{"n_layer": 9, "router_score": "softmax", "routed_scale": 1.0, "lr_router": 0.00133, "lr": 0.00188, "grad_clip": 2.0}
Below are experts of layer 2 (counted from 0) of a mixture-of-experts language model. Rows are named router (the router's row for the expert), gate (a neuron's input weights, with its number), up (a neuron's input weights, with its number), down (a neuron's output weights, with its number) and show model dimensions 0-191. Each number is 128 + 32 x the weight over its row's rms, rounded and kept within 0 to 255. Numbers have three digits each.
Before each expert's rows: a language model's description of what the expert responds to. This comes from a sample of Wikipedia text that the model never trained on.

# expert 23
Articles, conjunctions and prepositions in running text, such as the, and, a, for, plus as in such as.
router:105104096186122093102162143137226172089141136065121115165138168118096114103157134094116065146131096123116098234177110100092077106071118131166085123189076124082105112121114142136156105104168113116089108157125129103180126115137139086214202104178138132175179124136127118131144156113144119144113139146113119106128171115195138124155137144184104190126142176132094146096113158112121144096127132099157093104155145141111129180119121087096146075145179124143155146132171169109082155143130138177090141105129163177095169110136089103143155084144109075148192177082109109131085139170116076150
gate5:085069141172098125126106138170194156100160117112117124139149134122138025092187124052132125180139217139149109076098134153146111159134113093118133113123125146091151110123108104129155096120163099166108116091117145085200102091144167138133152122148123111118146140047117158095131119104079135138115118160127110109106159140186149130165124101113093123108129110071089103151128134123130167207092112168128163124105141100139141191108169173147098050105043142205040136138138091129077137153050133128099096117141109122117173134099078156135159112141110093109148160176129097146070133126098125115
up5:178149127119172128090128100059115128077151162103163135130055147152155156102103137147121145065121074088102110168059129087088127127104109124126144154062103104154120157126142173162118125111166091110129143118118126184096172170159074117107141129122116157137127174161164111162080153143173115105153131144125182108117100102064137212137163127156180162148140145196193151101109133128115086059177130080127090125207077178150103111136047129182146157125150123096159099164096132105149155109149167118142130104178155112123126123160177072097103098139177178133139071123132175131125137168104123107
down5:061137129116131160148100156132144142097114118134162151137134132112121099089158150111117128098130132145192107085072087154084134163128115072133103143144134130107146192154124120121176171150152104135084116118131160118136092177166158096141116145126148181116140158105160205119099078086095146120135117181198096094144155161131101153171142115105164122093106101122070154139166151154166160145073106153118006159097155121133192168113143182179116116130117128164053132132113099074142149128144141113138129198138173099139131163050140108120150100164024098145097121121095091184108094152091097166
gate6:111159079148094055094093128172216160114178111118108140078103100158131130111159049130142103132225153095090133140132140098119134090123133160117110153148147055214113127126097125139140138147142099136104138117146137118128129142100068125147097078147137109151136110127141144124140164140097114135112123127128090127157131127170100060151141120146155115099138152157145201136149138151171170165151140076096122058156146115028080092120138152130118087205119106112155136112124150105102142140147142115163156168160163134095155146188062072124113104138169125172156162127096049196109193171128133119
up6:128166072124131116064135130117129117154173093166117104068128091113094106054160050151122118113228109124092161128135140095070133118120160115110115126114147061198152176112060106141142107167113114145111158174109135123107130162102065093158073087134096124095119081125130179112115112151092100145188152126136031111124117158126094094151135158138152127150104177138148192059131127122166171152145117108159134068075125105117147094127152144082121148190104151108104158092106153074113140112145137147157132154145152139109126156111044108163120097088148096153141135103057132113137110165129078084
down6:148146141137084150110113114081094119118109106117088104054125091113162103096127109132134178120112132209137150170124099167138087096129201097117105153112137067114137168160137132131097086138086119146128136137130096102134147095145076094133129168168157109073108117092114097146126121134131072147140104094158119072091099103061110098121231178144155185136048119108121128133107078084171105116113108172157238115133125145112130151226123150093174130140144179133124181129109139095082118154153118153161104142130106168086145142075143176179144115080136124086104090122120123179106115066150117110
gate7:155119091096144170126155144087171135171066121134108143148149143166150182143090132147149170147091163085113190201189168090109161119169124148150133148184092102161109113140157100158106156120206136083145105235175174126117115109148120170101151150125138130221124136194098176129181147127143112134101084101138098145140127121163130128102074018102120125070168180112104169155113118159160139123077131096149116099118162122081106168139115072109108149121131075126144112166133192179120114141131076134117143133181145139110117145117106051139126119129119113139125142134083138115128109140103185144
up7:165158118134128090129087096148099172141098127182119114119131162110125082158151096151116121103101082101114122133118134134119123072114133159153086147052134109079086191132157111048124117143095100135126154163110114096125055128122125162094122116120105133063130119155122108197147121108161096120111129126187109132139115110181111121116165124118165145087141099130117238075124112130121136155157145102153115114076140101200119152184099122120123162131087188123069143148147079110156153106175120127149243101050128144132148051051123099133158140082122158114101043115115131110140151150136093155
down7:130210121103117083171118134107097079100100203140175110114084136178119088162141113142125101157101104157147128132072155151088136051138094200122138061095132172155094117123119129106098135063131112169144120172126111103138093125141166165118112187054096095116100138100164167089125152080131118084085129152126127130134108164124161111120150092115081125100095127092140146121149182120109119121160145111110085088104157101041153120151109104106081151106119147151107200071118136151128125110122136118092062090089181180121146105172155091191047115135104157145135050158177154139113097107143122150
gate8:153093112170099113065109118130168123134126089119079099059087125150107112043132061119144135132105113076065123115097154075129176081156138160094101031108132133113109127163139164099139076133115137103075190153115085178149144099126129089158102105126122123129124124151090112154125140150089084131181134148155138127200131151137151084134119191167139061148123114183149145116149178166058140105179153141211124064165180168143134073144145154163062105127148116141124164145181187145137109146169154140134135122152130139132169191157079146150131110135124135149142133110128068124141129096108093106
up8:107190121133157149124075118103125130173112087166127119166134134119140139149157143122124150112128101158150093102202121141076113148103125128074114112157095136046107119103217052096165126151107124098102135071112129109138085058135129100129173110119159202088082126104099136150125108133135148143157120100141128084160173114071100131082130157176152127146070185139136136096133136139117147110186154161140120168091113052131154130084132101044110163086174118143118140115210140101095126157237112157135110131114098111152125090116134145123188109134060099136107146152147169118124112068115144069
down8:162116140122130158137085135104100095174139146139106145178152132105135138097159192153099100154080164203165154169133165152118099120124127145089198105150142116121164129063184130125096075130171132049118096096049158069086074136126075119176165083103103111175136113117138114110085164101121092162142159074105117085136149104130123168101112103140145129122096115138143148052159135188145137159140111099116053126129118141130061127079157125075119127107110163122132142156156127068066192125128158118161063091148093162087131166115108109144122085099097100115139117125137199143135171111110132055
gate9:115159152132104088143113164119125218083220106151119125111080130101101153116166071121141107144191136159155108153108091111125163079075109204077097124180073126171130110128135122101153085142094155200086147106151090071152139098137105114139099096147109133051152186132100173121078149083086164102145160117131173114102130157108129121186183118241155110135134137158091147156141140118133173153167111119142148186160173115126137105120121142139093095119155161151141162134211106109164142108158177166097180139139157116137074135151117121159172115152098121155096164106152108126144123153150112124
up9:121144151115112105157121179106121157084172073142136152171099221103098163161108143166155132120166119163163146161171094140106141081140193178137100135187089132156123120098134151157102141094123169222133098083126101101153106072182148121149168093088124167107109163096084168077129190056098149063101126114079128153053128100116169140157097118170125114104122119095117097118171121118136127105130100118126130163150100161104134091104151131158128095148119111140167123106187064113165132052081119091107171150180137125122083111103133144192141123142117149135109200106165146137163125101184133174
down9:090171066135129141131136145056050133103123154114144114162115122090144141141100187119127084140152100121163146175134113182080148159059097143148111163123163059128089136167099081138137132121144160118103073112126141147145124113123134176129177129134141139120141181121125182127096138103086173117107158132140096044122026098098148132067126073148111128083089119161133157127153155053111150107103104178138185155132099160078070140142095088162180146101097103162106192140089114123133119091158155124146163140123144063133158081132161075137112109079088119099095176139080121163174156106090154119
gate10:062144116191059134163146080087132120035128112062167128164142069162142141143091108099110153154145141127107096110134152156127123165164152142204158109133115167137085079155073131198150093146130092137123134154133103138129085129074161148101132154141135103131136127180121133125119143093100116173170162173067148116124111122109156159150089180155106154143139130148134088136120164141128068132107169127162104113147161173198111116062084111169113015127138099149126140155151094100115119137057144192132124173149190103102106101111137204114144149185126139099138140103123105121074120139118074127
up10:222133117154134140106154133121149160165167130107108148129100151127108107118167180142145020123155104103118152179184132109108124128111167203112120120150155078166082123136131188104113166109135134122147072158134093139186151144139108077169167124105168199119107124127124121091084142125121096080132058139126068112143153124130138097189121119188109055063120122144114172092100103132162156093139119071144118104116113151111115145171156189175135136166189143136170108167129127123107111113112135110123150135109093169074141128185139101140102097088150093171123139100089151156198159100160060192
down10:140135088163109119173183099114174148127172112127062139144068076190205060113091160158072064144193100080113125136129136059108181135154129158172101112150104139187046089147085155137108183086069150102127099132130090116119097109122202109081121145116155161099094132145140125131112116099124133149117078137166101117169134133123153112138102136147109106082103136150155112140096137159155160099137096126108082100129159099197140079116099126159154105155137081134152124129155131143167123121131051138089091165146144138115139152138154144171168084169124112124110179077037092148123099162165112122
gate11:104132124106075101141160136152156143141082134134144128111110164138105110139134134102098000159127091095099098174101165162154109126074166096098078145126116135174093130143065150128142087135169127139064096075178139124195139163108095118178136124159106132101147175120146137124116141148139128074084142179119137120125157108190103093161149110130145120072152103111128150168118148134186157192101097134134128136158146141089105175089097162167153107138135086135114148167071161150091126124202164091131115113173137155087152122188049138120126118122117160156184150201104079182158145103082136117
up11:144119137181110130084105107160168079110155101131154146136150104109108141111136141078184185139127176129154105090180098109128157138165087140157167112184124140050125143132176120170136155117126110157122145153091123145093110063145164157113121130134191123188108113104117078109158183063134141157234098125117108135092133174091144151120095160121106138165121124097117091082136124136074076077111129152159106098115166156140129128156143082104078129148104176136131088100182085159148126113027138177134159124184141128160174125075208158150143137133137084136073145082195115134087157137168129125
down11:096142070108148143136107135146161123139149098170133174181142136102154100119145107140160073142131069088138154086115146082097128149136151165223090099133132181148120114128080122138144099071152128087161142121142084151147155127113192139181154051125088148144171115130157155081062103074146119145113124131159086184128101078185165100147072110137118119127084148145077117185194147121133129130119140134146083134096180152161110171119142145104150122155145160127131139163133136156130118147102140180196129074130160127255106101157109120128078140107200090114094144146149130075114149073107137146

# expert 19
Commas, semicolons, parentheses, quotes and table pipes right after names or titles, as in species synonym lists and reference citations.
router:115070057193119098053173117173165138067157154015123164134078169148107081097151123108070074137105096081115061171150132121095114095089148133159090086176118092114123095120109143155137119120183164134096118125111093133178150095169111048182142106152138121167149129124101124132146141118173153140128161161098133135166175139175168153161096153136115122102127141138106147085128147189136122095150110117138080105204153157092104167153130102088120110144157112154126156126196144128099092097128111153110115119147206163096137120112066120125117077129136100162123145100074102162099126156097099135
gate15:098171094208123112066120111153147175098154109184141125119090128111050113094178127134135104135129170134131128132171108119121115118104088165145115159188116086132122125126126100122205159090134129104129077132095104111203118146091085094165162116140148153142231102141100112132199174108144104102145098123130099077167147150101158116199163131230130148155087177111075166108125127154150205083096167130139107143206156104089151132138097108102114091177139151127148141088171146138136120131139111157114162185132168139091092113115120070190093143129119125151138103086115127144111127138116081106
up15:059021131136128116078118128088124130124114130170205127179116160121185151131137083119115122187144141067087123180169108109189166111130144124163136123137111154115105090137066170066107179145153179166118129172153159154171116104115153132130197107095170134154121173138122127133143152142132136149196157183104152095162058097183231122056129129130143072155193101141135124156112118143133114110138073151130108124127115113071157121153173187057108116164159145134121098149167135129142120115153136096115099107155133185104113171105124149163139158104114115142099100092124136140148166135098135169
down15:182104112180119083149114172077142138143168123149149133147129085115160101093199152153128110167163040100140067121133139117136155201119125174145113109122102120132086135126152136093193124076125103122099103145113092128187169101124147142180115109149071133167141109197120027098163142164150107132106109105092070157124085080163136130131133141175080126109128164133111151080101165025146140124058122145154181139142157144156113135142153142128143050157137126113094143148140157206154126094149117127100163126132120107104160108129144127131138147096055115137124127129134088127122118044059127164
gate16:126111127133096126103077065119139122127148115071159129124079113135116092131100173072120094164102124106067158075092160142076102145100110151180140137162143168155078064137132126090133125122133172138069161116141148142228135085110139171065135106154184110139201106076082115120101107165114110134155155151112133057153095118147122186152113162145125112111091100197116113057153138133104103089086134111103098099133224120139099154116102089157148122133182146134122072131152136153133100084165134163114153193114184099142132099131096137117100056157117107098133090121158120158144099173147107190
up16:127147152133064135096207218143136124121142140108076127078151162141125130165129118114185164114193183053153068143154098091144180159164098115082134099091104099120149132120142182095112163101153091131154110134145130150118107088140047148127136136102071094114145108138164127118150180081148068104089085082098093142147070186143141051142115139164136149128164144112154174115109152137125172213181093070133141116142097166116151125109106114109107132115124137098180180143182118156152206133096089110115123112119108129077109153130107099123157142144171162130205134082113113117147107114152119124
down16:136099136125141097150129134126131186064137132127155135160139149162119164143108159193112118097129125092132137109160070104114171094151144106137101156075081103153107148183012090097120115141182131149090157145167101128173140039120079149089149081174096101096147124149119120080096140124121123071124157128116126144100164188087156133170120063101132114157125114143102166210114115103137152167173165079140176128170090114171131125147098100139119087140139099152127126138135095122173147185101064164087082067141135140090116115191160100189074126108131111142159117104118136043095118156099108142
gate17:084117156182049061150103110141167148090154105095143137139115128133059142097093138120150138173125158074072192146131139106102067160126096155229111106087112143154130150136096150139140100102120208090082091180143098103168124047162136154109150138173151122113149161123143220126129092146110124138101166164130160128119142163111119157114104140112121164164169106176095126150132135137082112110097153107120124151183160150166087149094153113076133089139154106193152115109130111120088090131128139172075159132205156091142174105124126118185119125163151127085121175130118146191097088179146103137
up17:095128151112141132083098159119102127075142144126159120160129094133108169095136142114154144165141142118179160057099139107205112104154141192202112171114152147111138165137154175147120157110122164168161149114113104149093178122133133123118086154121167119121181194095107093065161135159095155113133106155156125139181112088091152148135138120078178074163106099138134108118165137130167128173103204098106100142210181133175131140123159093190123126149091160180129090152108147183164220136088059126140139121145149076158137126095155122158077136132176082116108111109203134142153150152106078168
down17:092159123140129059097122104119106163116163148148176093133124118127126115071162121128147113166123100117172113136070165131119143155125112161100094168073222203109083152128134131146156183080089150156120107052139145153115205113106106123152100070141112172115159154130130097095138072135134132187161072108185124164154077174126124124153169182126138086176141099108084128206173109140122111136092139124175168155149153087131152109112151111090145166123080201171177112097093168175115181082140127078149162091148100109141142130152150100165160151140162133106125138135134141184128105116057114137
gate18:061169174160053118129106095143176135137145115161179128142152108083115094086123149073107103160119166114121081134148122122116088174162146101153157180141152111121114192137110163088147123105170119116069110143154116146194116122134077160128142133150149161096146122114108127084123145117104078126114130165148061130168098164122109173162121165141111188161112128150118133137147180171116104117104153082115095113184178104143157162093125137118177091215132125155198185105153171026093173106148152115105182142140158183143183132177125131177114126172089124097079150124170094148086111130100087108
up18:103171198114142135165123115154111049126123170089172085110207142118114134108131166149099104136110142159120084141130139116204132124179152116162135141076151071156174174121124142079074122134161053107133133108177142171096167153100127174111090143136124108138117113122149156097112153137097142085097109148116115191151121161124091160173070153091181112137178106126180106150171164115091094203104134059097111149197158116183150156112183066130123150115116142094164117140116164097131158060102106116137117082102128102143162146186135128093105130126155102032108153146135135112124065123131118110
down18:156198113122114141140119126158094105101124175124132158184182175131112099103107109151057095131155136153156123134120135130074115206105149109118118140147183123168078146101157118108145116091076124126160147098130151116132138135128130167120118127171120214000148167083147142114140096121106118120123091157178167086119093192174151154189133068146225084107141083143136120140158146152101100196090084114111110120154123116100166124127186142139127086080069140149154154111063138138107104127127163162123119185095133123161133119150071071107139171161157126120130138121155129133109144113105176181
gate19:092119093127109118147097073122194136153103120163121149192152098166078121137108134075075093163138172092130197167124111136137117094119142169132162145158124159109109093134073135110128118109170169096066145103150124127162131113182125140171132184200176164155146119128114179142209134096135102103096120168070135066170122106125132125166178127142031142085159132116103138138122160124139128060119114134167083131149164119075114183105130043109118094120161105152128125081114152100108126164128116110102158187151127114134125093138168114107137117171092134123109156097093082158071093212065106124
up19:129152109089115149207133109083108065130116118181035130179116089150158170160106081122140104105130138098102170147157074087144085139091166162132192083132140114131156106116097104102116136162140160136103137123094126131145174149152090109178090209154113145125082154119148168168176120162144136187078162164074113095093121117148103122097152093136079130134153137100144126173172140115134126161147008131149099183115089134089112151150131086103090158049116059092153095152140119135105081160125117143110143152100097149110142118133162094090126107145112154117073143117125123168100140199084165110
down19:158144084075175123168118131111089080136130069154118149146130130101155170150171140148114109130133035118180107154177093118159128134166174158171196036150094112132055124165151200123118148121147101125159127191135131130135128156162139131144136159094153101152106120090134169132119162194143132099084211136077151134146112111136101103062113124154125112165111114151069160100055139144092127117075099111122118201153153140168103156137097175125119154131121104100162148116114123117139181168079107141140127144126157102114174135143143183128174187133123166183175169155052116092154147127133116172
gate20:100189164150143116109112135150145135126151140129101119139096108131123138115170118176098128118148104167139032100149187117170093123063160128133134141172138134162096168128167098123178129092218145107128143170122131160142168102128131098153116139147082128083135108120059171101180131117128098134135143144148048112086149136051133116135133163140171183125122101144093215077156140155153121062046116089132131131146104158108175115091152136112108084187117151181128088111102099107153093095178142080146180174103195144110119133147123103167064112145108130158167172127165105131086172114070109110
up20:069118101130158169071154157106142145101102183039139152138102167140186130183135130180126130120145079173154086130119155120150151107126166136093143165175105120151055194137098142167147143117181190104104141161097179153100112115108137077159137160086167115123106123181112113103137193094212137121136142147147120113104092143060177132142107102185126131143166130148132144104106122143072119095111123092123166117121122165093122088119158082114173133135126136157125063124165124145186083098154099141111123185150205115147054174163083145118119106122127183122160098106098161129117195100092088140
down20:187169123133098128113157129138199117170134172121144093199130121101200135105174073151152126129121185155096122125097126174099100176101115089133123135139136124101071141118167206118131164085118061104138169167116137160205144106129157134130109134151129094152113122082103180080151116087112108128122093132148146100120184109163177140105117181171085115107136131125077146051150138113058149156125055163118188118125158171122163123147150126150116113130104081129080128182068097143083120152108102091131106145114175143133129130137164135030108131137118176038170128113116112100142123139105154176
gate21:134187089148080110098104114060150108079147166113154135098107136148081101123073152077163106118115147077134137124095133077087043069131113199093149111145094127077140133173103184179143146093154226078061167122128151125203135122145067094172143104176141125184140127102145106120155098094121117101166124141108116070120073141116132115090141163141096180115105113115144108124155136142130130077147114122138093161193170140075119131145063071102148109124124143145193082136158155063121176126147106162102123137158170115139152090113144140145132140123111095135110107114126072157088135171114154088
up21:195134139116165100169109149157117101162117154211129088120091143151041105123142149131123113115141162107098189141151093091154105129095152108080143110130072112103157129149140123022130113070139140061103159145137138115134132146139116171148087118156061152099106129096098163160163122125091099128099111155126179085144148130201128169091109146119172083104124131092107077179148114139154166091088102127196123115140112122097161122203086163043080166086069135107118074153127098103121136119112117048123086156128095129126113174127151112119146167109126075120162133122117137109160083090112147068
down21:220176169147094173146145154074121098177174105174138173073139099129111089093134156096081127135123146106119146148186194126125067155148142150144082141150093186101137138111126088122159072145152116143113141151116089133072101146175192129070090173155141182092150086158107133117130169098118107113127146135094145160096147119166169150116165156121115174120136109119103140073177141169140177149133146140112068095186114167141155195183167144072108135157113159109100131169107134170093075113125107147134139136097047086141126169145163153152143182099134097135145139118158152141131121075062186127

# expert 7
Inner and final pieces of longer words, especially adjective or noun suffixes, such as ian, ic, ial, able, it in ambitious.
router:071126146183133092097174154167255119099154160129113153143162164103075116106167162117069087149137098104137101115148159100147111095123089163133140118144089126115079150149095157132133114120168151118115084151101081171164143061177092117186123127194159169140151108137078119125172166090129129110107124154124119112106180132125135127167154158153110136129128152118082150136095187209110141104106152116140064095157126078106121146159137087103132057164166102167133144060135147127050117127134093145080141145139203129118146088104106098155110089137128093129094139122096089151101089181069124136
gate3:153112100125141153124160052083125104138116161075092121181071136181153124144151109102085119159098161114138130147147112082062065121129133095136131155144137158220097103098121083133161130109168141097085161141102160140128152095148084127107115129155119212182167120088097097149139090093163150112159082108129144087142138101102146176151090171150114169119107156144064128057118091203136146103141117079075112130155148144103148070106125135131120140099188105155117101111152165109149121082120125168116118166099173201101140183125123119112178116131146079142171146141168123187141125137212074176
up3:083107109141107101120130218160146129143128094149234130127102098114107104143089119127147092118178124140142177149118167152125176143150174119100183106099116119103144167145119180200123099124145115107107077144106178093126137134101135149106143081144109071096110136133151182138101157141139098087113163184101079148142121212175112133179133107111123104112195145110151161173051078099121119170148097118105105135125117143213103161096110114164146100151142115136158192155104108122099126168165162116119095103205113137128102061120144144103096133157100157131130139113106041164059117070104107115
down3:122126104101146116140141083123118153124109140134089129179090118158090096140126104072150120101184137157087128105107129118141133061136134142162099152119152178131157123158137124143065160112163094105101163179164171141117112154125123122129154165160133109113123086091096151181145127142141145077181100148115101194129159088162145134100153073147180107107204082178151162196115107188083136111108102079091063149139141115139097141096179118143112152145136122121166152201143089128192159145101146035097144106140064196177119148186154125177109152134185127107121182143111101150108067154200120104
gate4:120132103116183124086212178124145151151101194164109139125120122125133106105155124165103116167103101146148119140187119081112090128107113155144127144142077146150160103165127144156105090140132160068086083080059136162130051116100122143103135161095155118141130118166111067077182146092113111097147170158118145124144113172152135189122186201146119088125077140087124057112152154137098164065132109116109106162134124134085109117194099084137130186191148128102137180061126210183113115150075130139098104139097137128133187091120121163180162102113166139188135153129145134133126124096101140072
up4:085106141129135171119038198100127054141170161117135082156095084136235117023128122135088135132119095148159134148154166167127115191127157106093131121070149146124108104114078122137122084127154149129081094111124168147109088067070109145140107109115136147106127150124131163144120157170151145079112130130098117072125133152094088125112115176140181088107125160153141130142145138146090176097133152120106125106096103136093098108067110102134219098112153108159144086140137128097107093152158134103091109158119108105130173177116138154047108170201117116141126134212144088158101156171132099138
down4:169171137128121153140124151157101113119108145133120194147078164119123051144173132103068093063097123128194146058113090161091123135141115141098173097140120022135141153130112148189199168120148100150102147152180116146101131140096171153143101139128198100130130165108183064082140116146117146100154181158075101129134130184185110146146063148108111177083128138132103135147161113099131114120124163117115148158097152151140160120096129181122154134122122097115156115028153123059128131060139097116125147126119162119192123122047099108105136130144126100108105100163116129062090112109143119165
gate5:134116101132129096130074095138162094125210182089183112160136126139120112138149122173071146177141171071050134138134059121137125129130154094145178085147044144158091147145118157161144114114160135095153140152127143088117141104137132137159121106159101123123155124167164156081146109133118161108117106115083183132127156079168150155142073162146098130091210099152086104137093150129128126145110127169091117096167141160095104145073148159096189092073153048148151098049133139089027129100120093133123075166134102120103160115113141141087107094196094093092141132118128096180124106157111118166
up5:163113119153113121072167175087104215122134125146137104125103151091138147131128133117192127126162125187171142144199139098109039193130124185141123138174192114099118143121124135062124128139131134078090138133136084156129144122146122135088115087116140119090123081128128119202167129150099113073129178132207070099148127174088170071150147117157147144113098143153113153110142090125145120135182120051139139135118163103101127120219101156153094067205143138159138173199132097114147084096117154156166179123132079116129155163133138118180123184100103104168126160141132117134119115148173149095
down5:151135124116170113077107136119108159089164178091152101122186150119063167151136102079150150097117139094166129126153057140192116154104086194118137101102122149106102126101134153082165122109096086099128144127085120166131110103119099104115140137124149114026102171169143134073179208147123072149113143085131112105150123110169118143102124061099125131079106147078114109182115087135136060168134165148126163121126153133174179131096117138074127130151129098112172131084141063155082113095135156153118076091141101106068188071169133073142071119140124129133112143174156126111070104124100187171
gate6:140150130123158139112095123142144088170133133116076138125082089201111059145107130132124133115114128104083108140100189146136067050091127161100138133149179102163080100149132130168152173133135135129171133135019123143125176126111191109148142158114117180120148166120165222117103158129143141118076134165153177132092095115146201149120095160160109100043104148143120176114152133161124085140148079141154123091097137164129146094113124103130153226070146079151127114145143085115075115116153144100138143119155161158103112111156056072070124142145128097136132130132153131151104153145081133204
up6:112107128148172081173153135177130161124129133116115073168137089147139116141137131135125178196105114125148138120083089086157166126093138166179115149170081130148143147181063172132098052088107057118125124134173090158057076122142180119130115133157080135079130140142151105103164122110118118142121193131106083147117137130113061132139158164137188101109108063110112103114130124163035111154102105153074104220066121130125158137184149099143144087127085160126125167084155125139093102136104107108146091080159085125111178149087093109129132179160129079110145073120089152151144125075088141133
down6:087144137108058123134119069113131089143111108158046141111174070095096169154134203098138135131152098097098081072143162115112110125157126111144139152111138142099129125135160157124165154081128119167128097091117113216185146127071101104210099132111143136144120177092162106116165123131129088121129099179135102127108135149114136092115113212148108171160136131181174138150157171133093130116150129158112056093092095076128127101088123149121133066114156190159023166134065127122075056123115122113143150072179136101143100092090105110154140107164132122120166097088151152093129108134124130167
gate7:141130110103112095093125100168161105159143137133069082146101134091062131169082098045048165152143149113166153145138127148108139101077163148103164118160141058152114105156130157116133089102146138180118114133122173170126142153136114135126077086194153095133170149128164179085136139130111116120139156150138126097094160083184173117110137121142149121116169103186112135097185116124120145108159082067106100149106140178116100140113132022137180109102106108151186179163123168088100150117058088201120102176141121140138146140162133143138089072127123058100128113147166102119098157120050148151
up7:085092112117162094096073163143143125142126116120161031105133082096084075116091099143085121165151106095126097161121163121138167127163150175140183086107138057138117116094156102112105110110121139136146191097144082146142138093082157158179145107151120140139145140101173179130116192201107079143121151073077176118083102117149106140132168122155138072167149112137107186124155110113154168115137109138169126161121121162156088174067173092105169122074105129225120132135144108197080187100118109122144102098153128095200084120138073108122148135119125136157163129119104109130158153080094084165
down7:109112170108118102160120109138109096143131107115147080094161112118122165115198143122115092163182137130160150120118146123170187116114110102131142215097144093143124117055116148145099089144172130140102116156143061151089133149148134136126133190132087140091092081113145137152101157170100162162073112101160144168131126149167109155113108119097134114129097154144134152102116228098100206089181128184154157094103149215142119115120054108146166124127177112137066122117102163158127163155173138147192178131163105168155100089052097163112118134124086186082135133114130133178182087125118126190
gate8:121154136121124146120127121133145083125199134122147150140138125097125113150118119112119175153040158153120094089094142114118116108056102186140100111093164116116115154106128146177077152113173136148107137151115096157153139086099086119145133179180205145066091094098152110105116189155126159125108178089122212119123127119090148146117166109108180134179088148101160160099055108138104124158121067068100158134114124098143085079142058127124126103131145111156099162123126102160119153088101102122062111089197174191078166134153154084119152091131177025152092113151141098128171122127154130119
up8:142121126107112177142092093120084098124117126133180120138142101130217088114164133171067127144171141135111120126107110099105097111132073091164122120134115117129113106119129137145156132139117096135055157116107177134083126124067140098141085065123199192132200140136090081166128102137071154131158076114187150131198166090138228122123150141151085175127111181172134174128097086129137117105144141143060113079186088109125140113142097151165127147122152136122098095121123052150065122102108102091158130177142131126135120140104142153123107122181116079123084144075140142121237131115135103088
down8:120079152084084086180121093099125159144165089148060125086152129144123167162087176121069137211128142136118103145182109072094112226159152156121145130091117080177133134143164119149092159115148177133162101099163168121181114146126112100136155209084098112146104129151178151135151144101119148175117127173127132104171130102122108134086115151088091142124106104157143148142083082108096093134111094124129132141100114116156146131149095093117100029125097162099157154126113147110149110131211136088107142135092125143137106131103097183114109122114051134149108119064180091136064128119037131091
gate9:167130129114114164085058152119109145134113097161105112208130148128176121115166123181120126147139184127149092124077133096149140136127091193086143085116103099142151103121130091103094127084157043147115074118129154091126099072114154122171089186106111147150161087146146151125098173094149132108083083103147158087139111113150106067124105163120102177068061137155109118170160137104129134096104121119161089125089154105073113052095148081095147093120084095137115087112148143128157128113160066086150098170129153153150119163124162074079101158074112099113034110095112132131083112074071093131
up9:124168134154139166095082107071121108086101115116120174158119113130151078109234148123158102114140093165080121081068113119118134167128098147128167069113119135099163096128147136090128126124127094174089123172197119101186117121071140144177123134152080146120151110096115126148121083184054079082119146105143183139135140093190135140139111122106145144154126111158142148133062192146137169149147161111133108088199123055133112130064098073126137130100085147084112083191170150117085078160132079111116157156107149101153134184148130145148109104103112147062057121140117115099125168125099076136
down9:136097146066153087118170108124157135117152111140109082179112085150142182132123113125119151136109117115162097143050145170130156076191064108127142193134065114190154059152112156110161147133081142095182080163127151046139100129141126122119138093111132083127103141130150142172119142098071177155088119122089126140173107148098165118115177181167089118113098072095131129112163177141115178136152078083108099122126192130126120145152096132206078160165159103124131146166132134092204103092127139122162136118156138116131115109180100120138185184123126110159116142127136218158167121106078141083